{
  "n_layer": 9,
  "d_shared_expert": 128,
  "activation": "clamped_swiglu",
  "balance_loss": 0.00146,
  "balance_bias": true,
  "lr_router": 0.000541,
  "vocab_size": 16384,
  "norm": "rmsnorm",
  "tie_embeddings": true,
  "lr": 0.00481,
  "beta1": 0.95,
  "beta2": 0.98,
  "seq_len": 1024,
  "train_tokens": 914800000
}
Below are experts of layer 2 (counted from 0) of a mixture-of-experts language model. Rows are named router (the router's row for the expert) and show model dimensions 64-127. Each number is 500 + 25 x the weight over its row's rms, rounded and kept within 0 to 999. Numbers have three digits each.
After each expert's rows: "comes after" lists some tokens at least twice as common just before its tokens as in all text; "comes before" lists some tokens at least twice as common just after its tokens as in all text. This comes from a sample of Wikipedia text that the model never trained on. Tokens count by the router's weight.

# expert 11
router:534462493513519497500451533542511489521512541516501507494503505504485473469535473546490522524480485521544523499456494526504485493487469515521497499529516459468504526497500522542509469490508505
comes after: "0", "3", "4", "5", ")", "6"
comes before: " ", " —", " +", " −", " \"", " A"

# expert 27
router:481534500489464543521478501521536435469489497480514465508533503482481470491530456442495518497503486564507478503459518497502473498481487528553489528531537503487513516514495528515474452502534517
comes after: "\n", ")\n", ")", " |\n", ".\n", ";\n"
comes before: "-", " ", "|", " \"", " •", " P"

# expert 2
router:512483488491493552485476526533556503492484462475529482460526503479480513504502507526444492529492508513501500498539496438495461510497495488484467520505496519511506503540482498482511436487531512
comes after: " ", "–", " (", "2", "°", "′"
comes before: "0", "9", "8", "5", " |", "4"

# expert 17
router:500539477505489490539557489537578443531526527477522525513516511482489489533497509514528462507496437502490502517509494487506565466471452470483512472527529517456470529494487489573471463474499476
comes after: "1", "9", "0", ".", "8", "2"
comes before: " |", "8", "0", "7", "6", "5"

# expert 19
router:516477511489508552453515503490528466482479491522505485470531519479461497566503459495496528492482511537494498530519541471502474504478495533506473529476515469554532501493482497491504498475500534
comes after: " ", " |\n", "–", " (", "\n", "|"
comes before: "0", "9", " ", "8", "|", "5"

# expert 14
router:518495482506486529457468457493475494491496472524539494491513518481506512507500502462463538500531446543481489460498501521518500470469473505502562503490503517463500485513494548525531472509530508
comes after: " |\n", "\n", "4", "3", "6", "5"
comes before: "|", "-", " ", "==", "=", "==="

# expert 18
router:504529502499495469524508515482495511534535542470494530475505510503464462508513471454541529515510551494501505430474508550526501454503487463504529498482501486493479498514509515534527478507494550
comes after: " |", "|", ";", " in", ":", " September"
comes before: "1", "2", "3", " the", "4", "5"

# expert 28
router:503462527486499477478472478504495455487477508471502493516504503521522462498507518505505493511464503543493500505502511472525502451480560510472467513478484499529532525525482499469522515489501508
comes after: " |", "-", "|", " (", " R", ";"
comes before: " |", ":", ";", ")", " |\n", "\n"

# expert 0
router:496497475485486468487493497518499484535513522517494504471532496499475466449506457539514498533463503542553562503473491558493455516495501510532519499475481502473520486500499487510512471507518523
comes after: " |", "|", ";", ")", ":", " January"
comes before: "1", " ", "2", "3", "4", "5"

# expert 8
router:522464497522474498476530512495508456543493523527483517505486511472479492582499499508521509536488449503528557504485480466502488507482490475495498484508476511476501488516526518557483493464479498
comes after: "1", "2", "0", "9", "8", "3"
comes before: "0", " |", "1", "8", "7", "9"

# expert 16
router:523483444507495488492488484540496481528551501543516502487513522501481485554467509466511480452497476517523499481509510521559449517487486476521471524494564480497514515546491494490514470515538505
comes after: "\n", ".\n\n", ")\n", " |\n", ".\n", "\n\n"
comes before: "-", "|", "==", "The", "===", "In"

# expert 13
router:530471506490538450510494493513497480493534473507520531550498497493506510459466511490447461496488461522534515484523492510509538468487482507492477530491488470556477516494449497501501507494525505
comes after: " the", " a", "'s", " The", " his", " and"
comes before: " of", ",", " in", ".", " and", " to"

# expert 1
router:535524492523489521523537508498509480464511494477516488552507531491486473519524455504494458496521489492461494518466480488515529518501486486500497532511512477487496468467472492483513497512508505
comes after: " the", " of", ",", " in", ":", " United"
comes before: ",", "\n", " of", " (", "'s", " and"